Below are experts of layer 2 (counted from 0) of a mixture-of-experts language model. Rows are named router (the router's row for the expert), up (a neuron's input weights, with its number) and show model dimensions 0-127. Each number is 128 + 32 x the weight over its row's rms, rounded and kept within 0 to 255. Numbers have three digits each.
After each expert's rows: a language model's description of what the expert responds to; "gets" lists some tokens that make up at least twice as much of what it gets as of all text. This comes from a sample of Wikipedia text that the model never trained on. Tokens count by the router's weight.

# expert 37
router:132136102138122157138072141158147097113129096090092083107102126089086093078087138088107136140054158124129111130125116168158174092114124123111109098135198114144123117139129101161106135129128067126151115191121093121136135155154100103065153168117151155119139130188095167210093141140117052138136127117213164074120162080116161140129166107106147155092038161156150165116130126139114056186146
up5:151162156108155091093115114118181134136170130096095164077142112053129156123154111108097128153153108106151104096118096090159134094189108123126070139087205126165146198145186087173094106151090127127139066145102105119143184134084096122181127102139146060110085133133086111096168139140122166130147141090154182094148153132142168096113118153127176130148040070121146102166179157155136100121093
up6:079150083127161128133115071113089053115130136131062120198157138143117122128096132142139142105152151151126119117143169132087167149114120087114157038123204132130082145165087143093080161130126099116097145135103088128058086164107115082137149064157094121083112084182176138119124101130110107172102152118095108133082137124163126105099134153059156133102081053131113132137166150095183164152094
up7:101117122152161134156088137138122198155175163113149126139137144114162156094081134154085143099147142144140157133148104163100137134119146140097083119216106109096063059161126163108128125141099158106106078081076133111083103064116149114074194102159178119098144111138159162107162086112109147103130159091108140143040098125095121125133126113199156126106111127164111081113114151081219129098080
up8:098083172144113146136085097126140120157137153065067168174138131101071125099131126143157139121162167129079178165124126131166168131091149107134132144169094146154135150108135133170124141092089078150069090138116161096160169119193175147144189113078130165117153168144126127197160091145122071121150090112197208146213194098133130111128154082126110158126115131120128098074118127082122146127106
up9:110163104137119135146136152140112122119121070085082158142079109117158137126114145154088123127134148114139098138102123085101136129171146138053181106111134065168143086076103082128067110096138164154202097109133182113107152122169149146125142107162134132025162211127113157148089166123080146109105159163163107148123093128165138075153140156130118076140156129109076073156113085114136059063145
up10:103127131109226138157106153072087128082079153101108131089132131143117085209085117108107144138102125155141102137151103169109122086088077183127079095077068178127182065116129111087165124144073139102141113088146152183081152133144123072111099143181099125142154144129193085128105141096105061161108134159156100151141149143156116111142173081128077158127110132117142122128121190125109092137102
up11:059119121165166168114124095123156126134167093105123176126161154150125127138160152095094146130119186080090149140108149161142129148123122184097134122079139168208122109155068062133148096122049181118192125135126138162133083159092143081057137135190177154131097152132062080118118131137120174152143130102121095169115141077137144118127122160158147092051112125114157141095108108184125190135118
Description: List and table cells. Numbers, pipes, dashes and short labels starting list items or table rows, such as 6., FW, 201(3), Preceded.
gets: "| ", " ", "201", "202", "200", ". "

# expert 16
router:097179084140141095158096104123180126090085139100077126102105106138092160176097123089077134196112163149149125132157135141162112092105125113101095084128161126152132061090068138149153156142118086055112100174125123156124130205186151139080155126071129156093148160155158143145162134129166112137117142131143139097119141104156147172150163101132141155170086166127127186033199143128175093094116
up0:138181144154160056118157152140134136095088150130099134056151140136128158090137105163154162113169165120109084130124092102098117066092141131163135091163165153190145066113099119098135077129054072124103123135129076099201105177117109169117157102142170143131185175187117090118176171142120131159122114159123145111146128090128136083134113158145097098051151136073150099096096163152109088098091
up1:169198165171150155131132103106165124199140124126107181063098163118146107165124145171115130129083126085163135158176093113166114109093132138171079158117132164130046112119161122136113138128182135165101103189137143136137111146137180139090173147114158119109076156170143169174162146119151142128062145201120169160106211170172095126136153092096119162169134105140124084099113120085148133098083
up2:157075141118123117133109103140168137164146162112151129118093146092107114135151145137121087063172061111109157131126133158129135146089123143116046109110087074101105135118155038117100134141082057118145103221118135069113111143133143080109163115094172176151117119142156153185187187147180177090107105120059180104119106145120112109157112124162162145143176141152158132158110119134158136178166
up3:153154097158132137211149151085157135126095137106077088070122197139086151094121106049138156140109117167139145137079111158187109101161130110125113095120145097094091077132096118149096120128150161065124149148020134127063139122142179121100074141105105132155134147119133130167125155155070103085151175157131170137056163134183128160146159144053153108126105121115118142124165133153114098099133
up4:117147100128116027113107087105083157140149087103130089117152095130086098108100121103097110114107128157147129143154086131141120111152137146120124108134132110160128104109106094112050117118136180126171152103109173093114164144117255154141098164042102075157134158119146133123182174136140158123145133170127129161128170062085158105120124161122172148167086118106120149122177162102109122043102
up5:062133129088121107147134141155127184125159150136102055177091122136166148108094130117138130151092131152119105145172115093079119188117165132148071085116148086149155180096100142138066128125168112118098105135114079175113114124068138085114159113155186170119116146111106056115163122176159080039107090165179133128139104118104143122153107119162135180171142163165113148142175082083173187117110
up6:144158043117170082167129145098112135117095178137126185201079081170180154161146137125145140189122200127120146152193139114114136133163143153116160142147127150143138154176216060139135120103086173157152098157144174124112161101189101125129105085117079087129067201086121141119128141125147094168110141144131075124111084086137099142154135094097146180118141169110129134101121114106153137138123
Description: Coordinates and month stems. Geographic coordinate parts after degree/minute/second marks, and opening pieces of month names after a day number, such as Oc(tober), Apr(il).
gets: "″", "°", "N ", "Mar", "E", "W"

# expert 49
router:067137111178136118166145072167144131118056186151090098121071105081073154092152156105064120167058194096129150099114109115128143137129065097107095144167144119143120133093104107164161143144100109138107142114146124119134105145129075104026140132070168193101123135117089166137077168110121123111144200122198087101112141104130104152084107151171132115139131103128126145140141120104131135187114
up16:140126076126072149119083131084091175087099099145103087137146079117099114147131146137104107117094117173076159114126139157129090124196044101130201127150147146146150122140117174102140164092145098121156108149091173132103120106126171158112130156097100179135120148111147157111118170148067077122121150140094137123099141119051137109092042211136128158089138104167181143139166140049130163116089
up17:172113180144172150106115106151168130049122131105128154137118158116109153117071116109093091111119166117158111072050123137165125173144100124068110158133159122150118126093122150101203129193179126145087052121177147123123110139118074145186155137161160122139043110107075111151103137102093138086101156113155113174124141097141120083137103154154121107121182089143131090194105157065138079138123
up18:127173063138112077142193096160113131089157120128131113160084149102084141183094119128151138107080118157107170164077082138109145087132109141144118143082153137096124121064142139163148091114179142152155141084178095172153083149125140135111049216142186100108141137138143186115070110130105089089115105078096134131129158069111094068124103122144112139137143111128146154150144137143123091161035
up19:121138105136182091162166069181103109125154181115093106130069144141083076135111142149151120124086143129147120137129106098098137124167106082126088173104091107101128147093119128082116111176103122138127054126111114138138080060096165144157144133102126059134109088045115134100073079107174186120104114124096138081194087114183102112102155154176135160137107086178113133152112153192119121186132
up20:141148139142147133085091120149129159172137135159150098105158075096166114084168102113153124104096139119103159117165072128056149102129097122090071151092142169122138088074149121169135153092170079092136128196158157104104073084075070132128137141072093173140178147122110133142169124089136090122064137127185112130112188086137145139140095180180102149067166117100097114122177126063148132149103
up21:111187153186125111132107087054104127125135137070088081110113135081116194059146133133131133132057137102085140105154152148097088098106125083133135132163127159125103121166141149171154128130145068172129113071070178120159146118103120151084154058135131129127119087138104154166120135133058119079149159162093084129150130135129112077157109137121170083126175125096161079115114173112180091208139
up22:160148099098043058148156146143115094149157150181073193170128116162113151201098157120138107121140142091181113144138146143106106156090131066119121140181163198146086130133124088176094134088156078160105135074114145132099128147135102116086113115142077101110096068085161096165149145095083141157138096112161096116141158083129136130146081178125151172162146101101112116078134161111113120178067
Description: Word-ending vowel pieces. Final vowel or short ending closing names and words before punctuation, such as Arezz(o), mov(ie), (ville), (ia).
gets: "e", "o", "a", "en", "i", "er"

# expert 8
router:064135110186148123209175078149140091114110141159082096095092148076072137114118153095079101153041179089119130125136094126092131123138085116132074173146128108161114116129137133143126185129147106129128167114118101146148105135129088108045210142118130114101120154089158110120125150125107176114146192145195142112126117077132133170145089113111160169139120121175113204150149142123147121197104
up16:162179161129056076115080123184101078132152085092107133114170105150132131136123170117131126086153130120133116130181130088129133129114175118120068109125120139101165134117160102160154142198100100135077136139154159123053109140086113146123098096130116149115106171144164177137134162131079116112085178177146126145154171133082162127154174184171232195133065095135129157107107110125171179146123
up17:122142166129147190098121135137137076195179197138126169078075161096203086084094169140086108103111142165122124150083138101108091090075147119057123106184120188141141094161102096160078146113154172153143130163134146100140101156170107166129147147096161138082150091150139160102112084140113187145067119119120116113142143101073085100086163099087123159141141104146112127111098075157145123152094
up18:167094126164101118153109168218193106168186132117172112123099194147052094143108103171138105169122122186100144131160114142099126123131134119141089110142139100177147152112138135135136136157105116095161133053100127193117107163128132159155136119097190153111169094092179158165159173116178151144106113173087099078176163152220182107129129149152149153138162141113122111119135097088132084129124
up19:153123146127137119169169146130080119104110116178069148041137104180113187092189122134122061139125124109130199144130164156104150089134096172150178154127144140111131104146140135157070093097162121188131166096141157154166135141107114150092173111119080100062086105120147094108151101129117105180106140148151124152095098111157127121112118087118148115055137222140128193140178146146103078173126
up20:115119155170105136179097138108123131144132130145177133113073086139129115103080098181102144154178158053170103155133112158105143072155105083153168142098118161184098161092125153126130130172108074110125133187114115139140156114102205117085235096176173101155156156109104063158161105061112177105112111147122094138118125079145168123169132144164175117135125111168141155095120115142104103183115
up21:128103128106119092151167104148139119123120136154156111168125053076081125067067142131175117116095162141124136132096084061107226107152127145153118144098121108040133159103161159121076146126157141197145106118128089148112086135091193156074104146113144099112133065126163098163189102077150127098156099145121108141107124116154162094111070166140152197145141109137115157153159152116134080147162
up22:153087128104120114140140132152082095098134113126132071105138112148106163164100125087134178167177127114119096118155101134126219144136049160110174112144104092121104097073106107125125093100142073201137118125128068120109113208146138173088119148104128190142080159088140109163125135097164162108119056122068123168167109119142133139139086188142175108160132117154109164117203094115178144171126
Description: Name and place endings. Final word pieces of surnames, places and nationality words, before a comma or period, e.g. Jeff-erson, Willi-ams, Philipp-ines, Eston-ian.
gets: "a", "ia", "es", "an", "on", "e"

# expert 20
router:121141102103132107110116123135137118126124140147080075104114080042048122117063133102088099151096142132143133105136136124178073123166120082113087098158128117169137088111097118131131129120099084104150227096141160153109126145139140124091162153074168203112130216150123090105133112121167093120151141090203110150120099059096124055131144139171144149132066085093148156133139130100106124123144
up2:170110150134095175146193152119122076120139106146201114161088123089080093103061107076071105148176131058117165111157109145141119115096105138134165119081059145092183108129131148148150130155115085155122092122132199150131138155078106083103137121144181182150134105158141129155182111115116137080146149135135120122148071062159104093124113170167091115114093142170149162091124104089091068161111
up3:131151101094236150102121134111130167125134122176078133127112124088135162147092089140156123097155159195150091137126132115163071150149169071130116136095086153180161151115109148152130145098060091124177153109116128099174147144163102192080125137148108103187104191128150189121095129090119098115056107166168131139168160108131104150144142123148120154096149102143168115165149156048137129069090
up4:108139078136134117117078142119111138205175167195147109123119131121066166188129098130112115179146104115109135149099124166111182145114165125070078169095111138171128112134108109192137121114122124120138142123155135128093169091153147119108156103151166104043255134129084094129165164127190101134134114064129161125111134089123106175126091152084136092137119115114152133123162139158077140103197
up5:085088064115166124175185106126084064168129078136183153115119081169091138159174120099188144135066098146140182091134100110105153105150095116057143145146142158179175087110110093067149115102148065158146110137109129160162103109174182103170134189155167104176128126117176103148127117113135099110084170147133136128171158143110126102137163135160171097157096106187121137141171132106093128110125
up6:135110070120159171136109096153094033158160129116144165138126161093142102119155139139101103153145175147118137124115040057105156096124071126121121089107102146135159152106111087099184171126125133113215120121100109155088162078103137127113109129116116197077159097102157086105083106157120146161115163142071114162106093094115127080076119110146140188114078164088167112127152117073174099122142
up7:136153125109172136140074139118102078124046126102094127086141106125162145132108089099101176067126145086109150084180086149169090164131123113202143165170144112123091136136148135091180086148104099089121188115121135065135128180110160131159138146071152096184104149117139132131194074154099164138172104118167152149186144140128182110119153111098134145081142097185113073092083108093122091093142
up8:167153129164109091115142154088151182145120154192113103132048117111169098113105130168126165120162145140140084092087161096133138089117095060083119115164162111082133109170172170103156139162139154060159189127111089149207180090105184168123126148088150137107121171141080145082091132103150098158096154112174118151144111094197128143147147066115134163168091092132103165126134108128130094104149
Description: Early vowel pieces. Second or third piece of common lowercase words, often a single vowel or -ore, -ower, -urch, e.g. ph-y-siology, ch-em-istry, rac-e.
gets: "e", "i", "le", "y", "t", "es"

# expert 10
router:117158072203230097177150034136101124088126133093136125106119150081133118148116127062077126154063111121124152130162085159127135122151092109100078120151110133169141118092158114166111149129164114137118188127112107154159114141142087128079165113120137121127093128096137153194100194150139108130104150123174078125086138138169082178137142129143105144120103138148120137139192129188208113168103
up0:114105115110131098158128107096133130115073170110147129133120153129052055113118161141095088142118188067148133119132147089131157058122109060198151144056105120140163157115144161157102175174158111157100179069111085155137123137174093111128164120106125122157150143144139050045161107132156125119097120094089146145169152084162152125143108067093099149125151130159135084163123176105158106137172
up1:137165156154128104168143133156140130112122111143115114112179178124112092131081105164083157103128100138100152148204084166144171118177132114155089136165154129081152135137139114071152120123114109080082167114148085151168161052086111187160125157119185078107148135077159113204121166096158127148130100129081113167159161160168131119056056121171106144129162117137183100161163147174153161119089
up2:154093081093120117138082125100089140116156133129114146133116080063161129150186130152164077082130125122146124119093118094184101152111088136205185146094111156144112166134095119071150133069174129180179099114161078132129091143125114090099157153164204135109052157118145110115127147124138036085155148144144112111113086133109078163154133114125106127170132190180127149121135148185142103183148
up3:122166128106197085104171087137093158163146177126106171109103141171087102109151102143151225154132114131129142116135166192044111089163106121118109144140096124180116120111152092120113143133192076141104106101069137079084100144116133125121123158123110147134141069161134161141104092100142169161123116149150120151093099138152106108099087122165105076101139148173088166177095206155200144098095
up4:138090088126207158107142125115088130102135161064100125158092136105083120162120091091096132121134110145194092129115194190126114140149139130136138118147152069119110124187106162134093121159148153129048186079114108150159162159135141166117161090104143136111094118133088151085139144115150137118188113140094159176101204152107072086132096168082096117075073124140100084194088129109150083132130
up5:142143140117124124129091143182085157130165064151135083066125087149123100106132155083104117141089114154119173129194105111167148137161086169067104118156127116108111164129139140077155149146135203137130150135151156135127097115138152094130057057081079067114112064055184107186112119135169094181135140151138140102103125086150153168115155142169119100127104130174174130120132050144112121096093
up6:132169113145150086104177070177205122129100117128129117121123142129152130109143109133120092102103101116121144077196088098119114120159170120139061149136128106175201071135141122152127124112122135083119118195068116140090155071108148185137133107127185111171066123095102155143073115160197143123147060170105155123169132140199087120086145091165081115164164115153144126153166121169125134160103
Description: Name-final word pieces. Last piece of a proper name, mostly place, surname or club names in lists and tables, such as -ford, -shire, -ville, -ov, -ć.
gets: "a ", "i ", "o ", "an ", "e ", "ia "